Experts of a small language model.
Size: 12 layers, vocabulary 1031, 25.5M parameters.
Training: a variant of Adam for the experts, 509M tokens, 7767 steps.
Below are experts of layer 6 (counted from 0) of a mixture-of-experts language model. Rows are named router (the router's row for the expert), gate (a neuron's input weights, with its number), up (a neuron's input weights, with its number), down (a neuron's output weights, with its number) and show model dimensions 0-127. Each number is 500 + 40 x the weight over its row's rms, rounded and kept within 0 to 999. Numbers have three digits each.
Before each expert's rows: a language model's description of what the expert responds to. This comes from a sample of Wikipedia text that the model never trained on.

# expert 33
What it handles: Inner syllables of words, often f, for, vi, sid, as in Scienti-f-ic, identi-f-ies, Un-for-tunately, over-vi-ew.
router:546544525557503539463512517571497410455584517441538536477549546466454548536433482462537515509511456460529501513570460510498508479541589490467460464555485452419485498507497458449515480463487469482474537516515484531475453442441472567506506484499527526595524405553512543470499508531517453553493474474466533448549440486493447479485523515496526472563499431455488558416511491574476486465467
gate5:471473558527434508502513435527488474514491558472539511530570484568522486527511496459543475531510518458450558419535445487534570459568496512532502446494484486491512512553495518459548428525498501501482443494481424589386433418566522531469431477468521532561524502530484506579555528554552489521476486526447474416477511522473488560544448463503545535477543501494527517499501465509550526547475
up5:439444514587474429500480477519465482517442514494463585463534541490509457550527505456529486566504505498549620463516537524593495485506457429470517492505434498511453525522512501514518536472509529524432464554544496494496425426452421494550542527485479542501533458431535444530468526523464441576491512488498498444568519497467489514457444511489471482570508465572453467561517532513510473514455
down5:457566557556559433446459441529428482524470473515521495578483445535568521493511515528466487561572467561452443460552529450566488494573534507551552510509450471493467496450549520539506532434622498440523431545547467477515490458573533530517500481459489540458471512463474465462468471538534476513498504529519497480479475490462481484440527538453519548539470504489469540529457552448496558520514
gate6:446464394490485552509511512507502452518532453478516508436570475488434525414504508468502528494553432525452508488516534504465520416497573458506449474478538479476504489481509491484533486500445472461487498509450516517439419512563478496520458552459420527509527491497475504529444552532524531539584549465523529434464517471446466545409544548446496482541524528460460464490436457565516509446585
up6:482495424388529529485454512492476462467491457476469394526542430482470551438496527482526493511497462571485560572456532461500490452592567459505443518490502467509459517503523509441488514493501530489445480472431453457512457523538532519540540537452516545547498487488493527540504530470578493504527519520524543528543439495469474546470529539437453400477537521490472449467395457515525522534541
down6:547468535415482511402516488495473504494539483522555476452514488501450509542520488508540515473559503524442430498422624517475486501430537499496422540514467492519482465534528557518463534479436514475488438436529533437514578471532523520523542549506515550535487471462465497444491527462447477520536550440513468493566481535549449568500426523463453437504515441496471467585525528509519486454534
gate7:466564528498547474524489557511506483521532476551502452491570481462479520510438493434512519524535489538528621456533444499427504515526526572500488530466482431482512510499489461514507572553467411509460465485529544554484456524431547496532543418510521501534488484554476520514515440514490465569553502516499499477505461544537484522547474533495581547427442463478434536577460494515545526434416
up7:471502511489540520544460556465489427473476494515518508531541473510485594544500515521536541494542514528543593510548458573468454557581448493469442515466498507527527470445454512468465553545525473442463502476599514461487404524428569531490521528496495519507455484500521486468455528505478506544567533509476425534519471521527499562607512532454545507422452495538459565468452496523495449508463
down7:515487472464389523497475493503446441499494446571532464471537463508549464510503511488482495533514475548507531460544540545499454529525482510448427517515460463480507517406497455499561539491484539561581478451387483487537573473489557487493507511471502510451465523510487451552519471450395532549509597497551566466493485532540491553477542542554491474484500461412496434496497512504568521507527
gate8:570520455560533509487523487476569452496529436501537489495453482512517498529418447488571525525504455442500507556483474526488527523500546467462479488495534491484545547479524461537463483436501510473583475529490455503446529508519438609429538463495437530507572503559559461516504502476580402581462520449428475469496475542532453540472539512482525503506541501549480531422573494448474479533481
up8:545493518569539527444510509461571469427532503499558451527461526498526467536427474492541536542518427475529465593441515518518420532503548473533486464445463463502482497508525475536543478418511533446506486586523485486484521538583442501474568479475459581509561477526521473519494508493554455534472494540464483487500491538552483461444518522467539452476531503505542541399537547442446487557554
down8:557591546554525557511516456504515474493454454450466499496509443544569485440452512492538523526494532566462533514478550479512549448431469438545510454549529588504440482543453545524436508545512531516540462563567477477517582479504469533467490522531495492501510538487487471500489525463557506479459462545476432509486469516488540529533422401498498615534507576522501539468559527526501493515458
gate9:516571506486555507449519510513493421443525514481495465541497547507476561524486465471439578457495420485494530549499511535474578447542525466436514417598471440507556556558506443542465445488500520518511504457506561459502579533469445539485450453542486421528527512499487531459513443498580501480480465486439525554511506514480506465468527553526561523509450486476510596499482517514471446529543
up9:521429489598444498497460491491505518510452517501486575496514460509448468473470502450548502577459537459515530476465514515486544550456483570539427542498522463506482545492543476482496522527504478499470545572455450495444479478496531485472493491492619551456548505565523512541557500550501482481542438487527523494556524467638536534477487508493420478512522523523446483495579447453497527597519
down9:440542496527488501540540501510496413528490543528519528537453450512594516498472548457550454509529428473465485558447447429482522553454495530535526425420506520492557555434519417511532478505476539507532465547474516540450509490517566535492529473471466453480449509497510491554548535482543452484502557488464513416533429496465508447485476459457579572509511477465397498537523515520453462508527
gate10:455517494512605499455533545473537511543529539427560428555530482514471517506449504423492493462526425523527435434496472512527548486576587477559440487556578445502526481523525475466546492446552540505484520626494482485571558455514482497488468502541525442500487481492579575502520497488466517546481524497504502479512508495568452466484565518506525520561497505473473524494465540534533503445538
up10:443521459527456508525500547491487547584532563440532501530478480524476477452497489498554521485516458511476469476467482428518468468549573456511481455485601435519482504487532516450527487476511472495488566568424490604573590523493543453470517589526512519496526488411487613503485485534533497534441510480528512438500485492488500488474523464563496450539538461517441431453489447476488498538491
down10:482444501488486453493531486486518527462434477495566488428487468531487491535490544504461547529487426576513523439492531505459473439477473461534510549510483508553490477532498500485537433559461503502527502575509537439527564535455494482617493543590564502514417553472433474490466513513440525499484521541438547514494531553506517511496529458509472453626517510487515403546498532533508511428468
gate11:511461524530445524513491504560482472540534552513515571421563536434531528531482535521532483470506495455542517442580466515503465491600579494441459461452497480499493512471501463460547464529451500425521568500528503561527457491497507496546523500548514582510493475499572499489428484525507437463498490545520485442501499464433446538476507458457530510584521488523520546480473497564356479488524
up11:593459500541483503471456560472506490491550513490509516521522477565495531462501480521586443460477532480546498412467421527508491485477595528492549401527453532499487507476439449587493546547532536471447459481437501501504468462453469503517551410482477529514562500490434426518508538504465464572526487492475422466594512509517476510469524510494465465480436451499513569487512519517444513534534
down11:556483506475432591512470432511452489415592561441561459485547511456422514466528511572460490513504477500516577492538514556536514513549502499486502495461480552545528490510568475502468539455537549573487451509572474515529538549427477467531488489502490529455464478550520490457402519489512557453445561517440557539460464552511555535497520541496443484515520512528505550432502538519491494526496
gate12:501568545502561553461620458483538434463563537490482498493470514486500489563524503477462481546486469513488570511517516501509408471554471518481484540500508474509495495509403462509461500444445500511537431565536517586438489510480498476496479558504575415501513488531508549467569446455493470515513503576529612526501495498482464463525474480485508434530520542517534500483456493412531507422514
up12:515497484488448543503541490501534572533554545533435409529527519482474569484445478494546446499517497528565503456483501490457529469491462510502548521535513418508447582471476470542489506468440500569500539527426464457499527582462531556461549557508538489497491504455497465492438453531506516590411552502425476535549541508537507506486451431510407465526489485491552477555471467547501508447539
down12:531561515539592498506492544520495484552522544463478486506494503433510464485416464576415477528483501450525541434455503506437541549526542466524579520516518489560501478484515413469508483479530519532510474458432474498491478446496542467564456471519441523490500459529539536513523539518461474531502522483560577531527442481499577413442535515485482392526515483523525477575411491487546526514533
gate13:465483519535543489502542485521538427565500535421509538436480476526470524560518498461452554521494508469463462460526463541528500438532507542479465527518503537480506537552520440455457422537482490466502465460533546545416555423485446562489504463449585509536553506443491560487443512508448431563516556549523529498489455471427473527549542503528519545439469495431504522500584486447557491476512
up13:463538520496580492430489459521468421495490481452551512439579469496474489561519531449470566478537527478465430478505501534501475486568521463466516584478548489515504491506481487491460486525502446459446479533492490500446525509499454496487492516490488474534493484481563519477513512532504432580528577494453426528464457554446459498505513507576514430375482440493468542443486468425537450589465
down13:493484532509433531454506455498495550530495471606494460526509471611542572586532537514493495487573537559502471500486574517512504512496455495512495516503583525495511515466463526508493473510526485467501542436552517469507525473506487444505455509489509551469462532449416520466454514463466573597545577564511534514512501502437488544533421502543509533501445530518467532448566485556570545451538
gate14:545499521585491512508460596541553486433609509493535484487490503487476498405425498562489473460515459451509500511520491496506483474538589515512413489491569490478531533530470484447576539506500445447522456523445535452468528473475481481486530473491514549495566480554559538487415491409546532481506510431479492487506480552506498506483508505457576463560521486455530493466547528578454526471532
up14:519510540580496511504459550459501377406570488478582515514494514472525417454456504558526463506504464490473494479515519518483459512553574516505461493497511487496525497562430456430540528478505443414473507489466500456503581480498462448489515521503501518458499467563527523491424489456548432480499517483492521541494419561474480528471518465503563433501552495542571526446487530559496471524573
down14:458472490506523565510519544533507506546550563592485479487546466545535488441590531504460465432478470473560519538490498521524436516443517478500432552564485507490542542529459573539629497508516521530461530476502537433525518509475513443448473548489524598442485532541477502474469544421520559551490514512425467536507469461536512452521504445491508473473518458485531436496520530472495438445488
gate15:487482480489469561500449455525485503513526528513515489488492439453536580540521509401468506529469525509582563480464483528524483504538475514461459468508462460516479534537553486463568519537463380507566503452544463528479447534494443494525486480450500531577575495521519483509485431482523478604492526531458429466505528494426551478514439476486511420569525527430499546430476517560511489544519
up15:507541472469458486575455487481524537501453452442530511541532578513463509469484490513483433527478454527466463431505530411513473550511531511433529467479555532486577492488532447480399549457447464430499494540479533504502561491471481520480467511545486503482399514462445483539512553497544542505481509436528490527554541484550504468470507566560495550484445377531472497531551499535448517448464
down15:476506483511512458437465464518527531521525485495485478531485479604434543508543517520512540424525536452529504490458456561482565511464544555512528494466490438474483469488490491492469518463418542498524521576530520527480493518522510412520519448524531471467553429479526499475442532453622507604438410521463481483478427483533541467524474486502462497471515472545485482504536451593492444572481
gate16:555529466524406499523487418519552499503577490517541446498543527453488564526448483486559488521483451551508527405486502566482570548547586560491546498516533507472517500431439463469486450466456463528512509555486520461434504539530468606507512531502498550521527491537454504518475503478513448534532571518473558466535498492567517467511510461463504531426542482457478518432529434469513539560490
up16:442527512543545515470495478535544445485503560451471491521498478543460397519524447494507555439508396436477468580486534456537575495461517513505511483549471474499460490528510528482559549545492539495507518461462512476483515533518508538511522451528543443485453503505543518512496461496552542464472415422453538547531545512592520540553542581459512457561514533498599493572494488549497446475506
down16:457383600500463543471510533520529519540532585506457453507463502482529526579494450446509538468466547508436439542541519441526467490472550501448439485477554539483493554515527533508436527509459505486493525572538563508500467548504479492479524514507430502491433474446549475398515516496545480463486471423506498536474509514504512577471574557467537475506480520473509465529485439486443485585504
gate17:432515522412537530506503421564482438578455498489531588443531466521465542550534493468546455526541482473484422500497470499508461435559476527464558498465589587403485512542479483444515464473428500466459469530503523505498534477481481539452509469503546506504509485420496572485422518491461433543520496514441506473526454473493506544501504541503461417544476477514463530485465481493482539554468
up17:410476438547566495475513479458500482537436473520541495494551529500494496513468486492518542474518501466535516529468456468453500481494450529517430523500536543424484462533435478482535472510443461499446425464481416463570474523517496611527472464508488431502503503489427548496458487459489441527567514463556481546574517487526561490554426572485495511464488484501471626496479503480526425523483
down17:516516554504481573467492485469441535498491479520511490548447448415501528517502540461564469529480468494456547446461458487540563503416474523453517514484570584467435530463581535461546433461466498554586492440527496520496575527506463454521458523531536503466518576497452524509451514524493508553523554519437492465539485461489565523548512565489461571473479501474479489490520442530498569538426
gate18:504578443500476491543493555558417461500520555479485524530517441488527404536479484538509505556471460504541518466563480535453388546499525481521403469494582531512500468512445513584510541484463526443468491539487493549541532500460486415464537427487514504453496445465532518499454486500481513486476553515540485475486435482539425501588494484548555534490476435520509552491500500440440513523484
up18:524532507534471519479497567493488552467510627493503547430486494517519558530455457471538490456490516546502491466507454494477497511552511499513490452466516492527527494501462462516496503506538448497438517403461531606425510436454549465566482566470529517462498492505492516487519586491523555548436523506461520575471488498532570497525514439554550497421366509479521534432508464492514514533495
down18:519547543493482525532505516451516584549467534474488528574572423519532439541443493443500507527470437475487509477526463498473532448481535455613458505518472490476532495505520577535553452436519464534500457513570560512539497484481438519425561479479441503474551420516534560569482506482562513521465450541553518469482507525482520513520491525458402482510453480506495532479548459526525587513536
gate19:522592481516497505456502533563552500561536457448508434467521510419506532505491528533427450493383493512531536480515599487515489467587543486491571535587429515499426502472505559423522495460464494449466531495538460490495565529455521460506507528465494542464490468540515508467392478512463503507469509522435488542456484514506430545536517534519509484507488493527502553478460481570466461493541
up19:484485497544477542527486528521509454528498468425509523469486540527493539528484477450460479604530503527461486486488519461504452530524571468442507559551456518523545538533605515447477435536431468544501511524519534496495496479440581503495575455539497532523501506420510496454509512502535442528445531561525440510576466479480466547487583556476433395533491475459468465516546434477545454529515
down19:513437501445515395524528471432533518499551484550460462488495500528554410552425579481510504429494555492441508518502531452529511440460525515469473441422467489591531517535506473562512429430467528492495504507486461517461515462477509511466512516563550508520472460512515472457441525533523458511548465485523492508539536540480489539475498501539601505481498515491481578566544439561442483538559
gate20:472489441480480521538491521564462497510469492512560467445529508509469496410462469529528494496514498488556516579491534409555538463518452489456460531498475529463503465496474534482550580426482537455496507507497443476471591541445496474418573498455497491547454459493417449481494419490515565501449449456542498491532504485520573561508468540473486507479509483442506494411546505600522440505491
up20:502486423497459493522491503498549505572450511498488491445625448548472537497510492500554535506522492494535514520520532438588540484475489514552461499454521551474507477562500522433499551462475549405536447516482526461402508509468439527478512496482471435502501481511493498542512472505571598566495494427592502511498577536517498503467493576462449526473493500475481498401570487491513487508538
down20:559444504536454404498478471473417517482528543493562477496510483547464466510503477505507527505560528543503529420514449500515412535484501592484590464482526519553414472456512500423514538578471516472498465500481445539537485522525565495499558483481505571501487492488491451495470543440506527501524484520478429495564519503494443473531426570583518486462560486475493468520444497552487549436457
gate21:470533451420489505497489469581453430471465560502543523522467564440510472496457486508515574486506449523508465459480503526495482488488573436562528518490532461492512541514464523467509425515464449434498480532567491504508504552428391460449426508462517538507466480527491538501474540522528451498590562451522556461489540526446515430456500518492479520523464473459523577517438464541533436437522
up21:487499484478504462511426493510503410441467459501485540462432568536486482484455473544507503510509550530448471553517502471497512476561584538538526477472565497520539537487536488448477411501488550470535561475551548494475442507435414528474517509494466590508491496485525544532374527536584500532488577494492509462495498498449498482409581530455481508506490500490533551436438521546487488531502
down21:506463542439444450504524557515563538465445383500497420498488510536428540535531538468458529459509495503553467499451588456445476474416540508459444526553532494486493453515509516536493465442488501453458447484467461524482501504498554533488521495444510541490470523434578483488505531492514426496453478509491514525560523525479495602485532583464435552451424577492479475505523525515532519504473
gate22:544562578488545502499446572477521423524569572512545426509481518506473544529501489512498470465562408530560541451526520502524528547546503487511389445524484465529537551501471493454534559484459482489501483498536566482489552490504513471557570481467513433501507485450524631487500482474513513450508548510476561500565467501567526427457482500458522535489459495473515481534492508533563528507560
up22:508529607478570534533442496586556553534577483456495514504460509458462544469501487542460421488505500490477498499532509520513454588497526490460483464518543491503481499531496491543510446461514519511542436418503557461527501434492480553449577461501525403524516489451551494458553514505531442511507474484381546503560465554547502438466524575498490515479428477508491492475524496527543529522545
down22:469427462472537501508552539547463508519485531518516501469516461492518442470441480433423538427506440475457538442529491504475494544512488461519471544491457476557456530545523442445540477504463446533437462587593482455499499492513469448554467555541508533545459534483540535476488522527457550499501541454439548560539463549509520507501533482495420445538465523465586441510470521496563574552468
gate23:442518507494497568486499454521498391458478543468581536526526567525461507489493505484415520478500456403502480483541508546564468507568472543511482497499430482468448494473564498527490521453493542496540391483488398500512562502521488508539548523474552579511454482495483575496492508461522511493515532551456601554509495419512447552513509560501458549510479545526517515527490549484475461542494
up23:498525496510462545537520524587412423517502509421584590533606550500472474535492482468485477497532491437486485494536491518543448526528500528507486501462486497485490533503531534507502492413451500515466442480504492515504538559493477503557556521465511539495401487487521546487422505448504485524492508568523568558500523501517413536472542540508549513590529491529466422480452532513575442514447
down23:549558471447519510549533419455470565484435528472531538505589487470504465486519544486535502487514544447428475478462523507518608530431488527448419506480496432499467465520551501527463503432513401525422430543521546459479537495457485480483484532465485515486502564548511511572502518578557510567510501491454459553471504556459519488509512503466476567546550519563488447486490516473543507529491
gate24:505437453522446465489499503630513488520485430519509520511576403496498487551441510560505515526463451537470495495521557495549450504493513545488530484516461518481493466558511489562487418568455518559487470487472466484472436505469461492422500505503480537519459484575487539471417437554533492459562510508548468447532480522478511538471523593488603491510519466546466458423475526516511484458502
up24:549489490443470483504551460547544504434551496472478463477552463471466547516518489477459487474438486484485457587470493472433530473541539468519521504492459456519528446493519512513547454458499561552498486497606436539461516433456538501586619497471443477494455496531503475478495455481466463449504549464508496491508532491558514543502580553537518590506419500466451530535502470510471513514398
down24:578481425540479441540479482441477521492546504512519476481548458435490489487548540491455516498441559547429497460461531474481445594481578444491477589540535508500494471535496496501481463512505530439548468464514428499509499543524532462493481536464535498470451566530610480475434437482429469510548484477561404459478523448506520517501468563472484498507525570462512487484475468493546458444473
gate25:533511507468495494573438471505577508415512512571434552543517455456488514435556445533556436437487494475462537471516489448493468436544518531440515469560513459521484550546493463499511539473519491444510468511480485504500548485479526533561520484477478540536469464571469492495560488495468490516523539514452538599449446530514564499443507511392431479504448458445529561483505439578529502496493
up25:541561544507452507474483404495558460385540508556460527496490473456498548486534435525560470465507483497482521494524475484491494460540590503416513461515449485538476529474484518498478509495534496452557529525491523487458520501505526565532548496497429604543448470550582512500570469524496464504481529528483556497480475547465508629474531578442482452523504484448465515468436477541507519472479
down25:463532477544480483443510484497474487423538501560557500553482491499580507488554498497516490602545472510530482546485478571480500476510463573596491456537569495525474564481551611490514533496543491571412465517507535512534437547432494580457547480499483544491461490506443529500488510467503518488554511514517470511519454528505544425544493453493406546484505448478487499456485448501486453462433
gate26:406512490482533551444529498469478490526548520498501443481526529503493545515529505429520401516469535475566437500548455514491555492558487528479479534537480491496481496516561560532573548552489524516510464488537404517549443501508496524508549458484507506501522490542544472575468423517447432512487476531415540503480466509474422547617498482460508509448491465463507503529438544539478422445448
up26:446562466521444525496515425557548507496508485492484569480559420496499468549520499503536523493631490466425483429538465480467546446526434527563473478556508529511529477584498503475505562549530469505431500547493473507450506497565582494521455497449514472485480504529420468474535523531528505481443496455546475428531499516533499494449499545500488491501470471537518514494563519456562595555541
down26:541496503410468492559478512451475484515522535517455518475520439500486441497497553563422527449453474426565382469492392414495516463391557552469493475505453517460507485503488493515497527584490518529524504504448528541532548475458473555499533433445485490527449426482552496531510502465518460442478488498512510492442532479464478523533542442537493495485555488473477524413488491481519461522484
gate27:430568523538539514528530474551528538548458489442605554511505519463478499531509489483553458446418499527470516497556535446496443437526476483558517481485514557491539509494503424440453550466483489444475557496519473502504493454462571537549596493513463447456541461448497564539448540493491425536438480556460545473472510512512486519563427536458494493531436469534512531470501465491532515462439
up27:428535514532529498538548510507472441499502541428576560557469526504496446529505522541565487450448469523504475538457468463505427516520473507497533441499501516523509533547496524414442493488483520434512565532529465516474545552491541529504643492525470474477552484468522545472465528467496434556479424594517587473415470461532511521518442511444501456515499491505510470495491499568528503553536
down27:400467459531486528442421515456506533495509435500462487445444451508502473523505524505521455490470455503505513465512465570503470557583462543466559539465433479457454536437557434442551494565512504519510458422516545541537439502512511464509527474495464523436515397465457475475488518514583466519488479530517501524533517494546530468477478458444514611473513515497547569576469517462485508498481
gate28:497443521514505487503505527537455495533473496498448451494566456488480460495477489541502477559445507511451435544550494479563428477531507499459483507548486438511499518601490497436565419416540501528541501525421474518510521508447446479480522463485551580551541459478509505500549511490541477541473497488546570551499515481526500421400517488533415428510504478461488523404442492498537493548561
up28:509474489483509572437484530527486444510524506525484462502536487459515381465487492573496550519450498523525447531468524576533483498528560498446470515518438476537471555581447558452544406477564448546549550503486483518535508459528424479466554484503566539456492474524498493518535512505468456578455482548504549567523456481528494488462546578540506480549544515495548521438512518479506436537567
down28:544470481502536506565508546528483526476474427474465501523458474511503486517479521480476422628536451517530476524516492561531429493546509503496555493502476422450559485510535539451522505459491470550532603480456434515480452475466534438514413473495531505494487568597517488454454504534443541515531479552512553497456529516493454465469454493570437456507482469516483512550409503492557495556529
gate29:506536404512462499465468480584574522550449550459428533430478503508485508530520485459528495516544509461548480534538527481524508414442480487519489521559451418534441545545542460438482490452527486414541531542514525505404486518443457537442536558503493467547544467478547531558453493512511514457478554485515561477474485517504495524523506474497435498466485460397556494527559497544551482479497
up29:498532567544579491534569439419381468492489536539502532511504480519473541584465464521552470459465484497518545509495540515484477494514503540463544454461538535464531504467483509586487533514488578520490552582510519473562520519496486519485505494490522459504464541559475523552512511479488460541534500578529408492416568449570495519485550556511553459501521531476439532538432520493420523499501
down29:492495559433476533462499544530483531435543561476471465541506454500524472474405480486509504490511506434516563511497487487535546585523551539481411473503480563470550544477537473504435409502476454431486491485431505430528550509436512478475519520514471451495459500505474443454503464483426405519416569549413510499516508553548493462482474528471457538512493593523483521519485481485485542498480
gate30:509485534484614531437492563566467453504511495455512442526535433502495558511478501530530506580496465499486494453411463539471479517457516431495549435500490485493562579469438486527529413532494490536473492429507488553442496449508526441555543438535458487556470512527582486521507527468494542519531562414506426426488467554488463525484473494518514479531530447467522533459494544519510460511521
up30:536519494508627541502508463485464474454507448507545487555456489434511561476472507522496592518422483451546462512469536496533465475475489437544579499495436489525506476508430559561520433506504536579512512511552512516515536530480506524496544519506447518522434480492562593480491542497443453494536536503473477430403472551466505471460482520553535500527478419518544536518502516540461573502463
down30:523577502530569493477509469473549498435451465528486449570494503503574509543572517461556575543498578524484515500474547478553470503501543515507508486490480437492430540414483497508478521514618489511492508477481493516521500526539541507508485508565549542505522542508470554514506528560521533548507503423558510513459525496500528556514525519533568484443473573544402496553416422540542528541534
gate31:473462485545527511443505503594510515458478503375527541463517519511501551533433447462476462532530461421515494499517482454462501429517489570457443482542475503503535592577451491531509441515513521518460385461465427498473555470446495482514508489538517488500520474488523496527540509490549543475566534443436471505440467455524482436463493527504482564452546501466456515558529508549488461509561
up31:444507478509531452452519467496500586485479510434491533482493496511509478496464472541493492551560530533449468487482551499475490467484446441460484444501490475580487560439558478586503505576525502543448511416518396476516502515489482484487460542520519495449486507573455455477505550486496567492579485494461520466465487500413527418533544495470510430429551503558535488501561499440477409461507
down31:554530522517516461432482505568506501508495508459491573412557438456541467505480569507532424555439561457546526498496520450537451535548563465437503536536402511553476448496494513549538500410497473529468472522512561473508477474478445454539550470531538511484516472580488528470493523486497569507485464465530422521478453552507565464440477535449498552478463487515540455436489521492457444488501
gate32:502559579572476568434473495511546475476514492486557514475528473475476458424457479450573462507561442495459481518501484439514483444517587558475485486458512438511530539444528447471532481507488533435466495486488504492450555515445478446509531442486509517488540460515433492452478515483617502499555464468535459530475476504498447419420506452495456521441500494533516455456535505571441564486491
up32:505550549543437530496469559502481491512509481468569482478498487487522547462455498488490483518553453563484455487498426447493511436532593471503504516493507422500508528447487483558505530482511508477407538417488513490515566510480491483538529491531504505490507465529443499445400487504545472447519476521559494516464485486508447424384477471494470554484493477486531450489435541635443527423483
down32:496506576504518538498477541490555438469521467524454532461510417513476471454501520469453554558510479491518572541455532506439552450459567442487440497527518512542497433510454458529507457543556532515504492504467436560464514566441438472591453472474541543465474505498479480457504467520559462465512521465496503568557546541463541428434476485521454478505534434485549477557477585541487519466452
gate33:512484474544468428541452429487514478452491529455465524463586442510510522556493511488475478553499414480499453491502484554586438558479510474525513460506464488532418460505565526527496484501518504519560487489505514465396433451497457517502508530514504551519496459521560499511493419507490500525467518539422502526530415520560480552476541561543599527603554537470472501493497537510472469443516
up33:528537513594458505521494530582521478441563536473466494462533387527521420467443506542508457577493481452451498524542444547487457465496542458465484505484530494501407509425488531516557502503487481466482414493490477467494502393504472471480491506466546538463498492597509510492498499519519488458537485469470531515453460534546495514483460557524549559503440506469502546520606511500519476494586
down33:569541503536414450478478462493428472473530464522466505461483450428523486492490570527444456586420502502512572455534525504552414555530533448449553586472508549507432480535474498554543424527545501492496514492514520409519522495511556502575478509514503558497466504511499558543520519501479584525454482522540512530477543518559481519464517524462538522578478534440528545521476486443513475502512
gate34:498534528435529592457523505506447489550441506503470457488467594547484470509530484505494501503433485476538504535497438474469505453527467501527504465449568460471472522404505391478406498532488530446476553551476507519492482512453451446483525533571478521476533474471477436524537551555534500458531471454558503458516521517511468423551528514416532497588485553541509485503433487482518439546481
up34:509537452533570538506486487624522581510498526516455506484516455471447500435522497509633487544497476451460537467539516464523503445412478541448495529490538471424454535478486463481493478478533558417483498518487574482504467478467529523503523479545485436514477480491475487505543491433587503528525503525520550483474492501612485512451438486540534487536545440531478507488505456463563481463562
down34:528449431433547533525514544470449479460445552479589476431537494469526449476484426449491482496541453503449538493533577512473498529522515438518491557491442545460480510523508433516479555552473506447463513451459537495484497468474484452516587506523468508475511534515525482471437483518478479545543578531464467468459523457422483583495472475422546520448426438490589488530489523458537540491501
gate35:481525545470545564452550497538463460571474495515403455513516524510493510539470474564490492482476447551558478452486515500480536580426531473536487467497480493503547521470556460528457469466513401562461535508505499507552571535448500511554482410530469524499498489538534535519447520495498483506494548440534470465605463471525458484499475489541536492537485397476445557509498465498499564557407
up35:518556514461491534490460461511486577462553505503457479455482394482494582483520482465506482541494566472472516484465522498448480420525521538469478493477460557502454453509460496509534575558505438458536468493501460503548493477537479445540461348485524502520518509493500530523457424463549572470386441527519491506521443531461456517506516489508518465509504479478448495516570519492564444557545
down35:511596445553509503509543485520547468449438442507497500482428431490453520531510494446508485546472514380518496486460490458449478535455587552454506498517494520548386531522549489524471512512546499436579476534498490531498508557441393557549542588509515440534468503501467457450509411491471441465522464495510505467485499540471460496541495522474514483510541504499525549516539485493482458507457
gate36:457539528450548482461514527551455577527514522460494530545510473482494490467494506451446508470473531477495528508500498482567459482481397490505455530497520595452495572521476465441488447499517425463432509523528512522517527514486497472552532465530556451503516489440431522456484505445514448453513498461564494429465474506483449409494541574508386519557530436431429487464508433483530484471487
up36:523492523476457478491479570506499532486422509472544543499495469511547464526511515512454520516440500436495505510518577529564504571490456460557455473497439519476504534558463514483504462464505404432457558564485528528514471595439539454531512444509536478493466499484532556492481510485517446464490498511595438446551524488558477525501559600487429480565518507454484496440525405514471447513519
down36:521460501471494489482559508508534510497495505492478502490566507550559531483537504574490496541490522463497512520486594456458474475458512474440538457532472478556500511569510464505520542529523531555469425549530560503509499512496460470501489622463467500451550579495456455477563511509526464472531477485450561520509516469560438499545526411457487527466466524508447340521497488487530540595502
gate37:428539453554557474463491514550553511572469499444530468513459484484490509496414434412519533505495500408530488519508519488534486454548482500515479518494548533531496524561460508460481396479519555549522508582512456535512539486474448571491542527517504476504602504503515545581474511536480537480472513475468465532510440530590526523529560542508513549458494501459445544437558436438529491508515
up37:463443430529647517449510498526515518537458503445487473506482449467499477492444464426544525489524474450536333499464508494523506478504527471519488471490568548491506523509455526447507437483535474545484532489514453497545581453488480522508505481579553422525494501504532535575511532539476508530522500519541503462478497534537527465500555536511540516439500512530479567447527472491518421562469
down37:471490508531531498466550494519516472473463455493507488560471417485497474503576480491558511553559485527526503535421520532460486564482497411541501512424488500547370481572455522492496593524549498518486498443469482507456547476469437523460497530560480471464510505485532546562471533525501501556505428460453437479425479535428516563464522487516517498553545502514540486499547555491539424517442
gate38:492562534490481494428518563606490434452529473495492562423538534485484608456467438557488411493565496485479458540512511404526548514541560519557509507480475509491575527472480509484442491519462548525458465503458487583492530452449582525509512513530505503490515485487476516466496538580553444475492518523532547463473481497486483468452564529492493450519522529508477459461567492489495583468473
up38:495526561517474455481477516497506466509490459500517582469513588523491539507513451525457500471531498478476440527513493479525520600499551506514512447467533589500531420516541500557501534544492526505516487426569488535555507469461496526515468529560486479519470474482498473502427477521498480500569488493575493396558548506427514451493634568458560516521532584454460490480478537554483495450467
down38:523535559539496447516516550421535518456518557487537486507497525483502510481475461522391557463542456534494570510598580527497535546501463457410545516504488545472504440550437483494482475516531523464557442417510499512502462564481481530475487575561470490483492482492580523483528527530462500489593508532511483520496562533489476488476451474423472438491525470437538457562466495525506445448484
gate39:517542520548492545455509453499484434394540515493528550534517505515452554516451498516490545490413505483487468437542517497462454478422573518478432452505468564479507520564507459486503520509499497423476511466519504460509437552491450566459492470510474569512517489513532488577456506475525525497454460499447432452513502436485410521604493480504518470475443461442562560482511524539411494496529
up39:477472453445502492504483464547543594547418503503467582483491477511510638523547493498530511570547532507477514445486421472551501542522499497461502544497487514487541433552566451465567524530503420429510500456526474488475453495480443523444521492445480485459526483504539467476522511521526440517564483479515482468502569525436484477498508537511557442526442469450522577457563470454553517522509
down39:453475478472532534532546560413458555478542566435497448495521422569547457492509463550477515483499561507539467485503497491527497494505564501487517537481481461491530549564452532569539489453547454533461513502513522512463563556513534514401495468488487534467503528580447570564471584428518476505469419492460450535463530589519476495451485482486504530402475531514482484493473531496502479510440
gate40:534535541531543492515473514521522397505554526419556492533519545472458570487454488398522534426552400455498577512554516494507473482533476515438509431527512443505492583572500503444547501422476525536507438536438554474503496493457450542516550536495496465519496483467535519491481387512537488482455495450467516550493452508533514453458519567498465518528476482485524487506474500547462517513546
up40:562521527507590511525470563475538416489520505471505510494504509466446598507480497453500492451574475485480562494563492532487459527462517499500474491543440485491490529559471498458544489465482501525474370510434562473540446494402511555529536485522505415482454497493433541516518417485511496495460559473471571529536478489547474471426522595505507537514460513544556511538480517466524536465513
down40:545461528507521539468517481514508489528460409522561508494458486494428514508439532440530526465481466501414519468521559513538520524534458429462474535488497493534482428587444525534541470441518409500511435463535573483497515564452430423533495578483494529502486508499490557476525531524519553547522545501457440567487503518449503506501504499511411512550479536491541519507420561459563563514474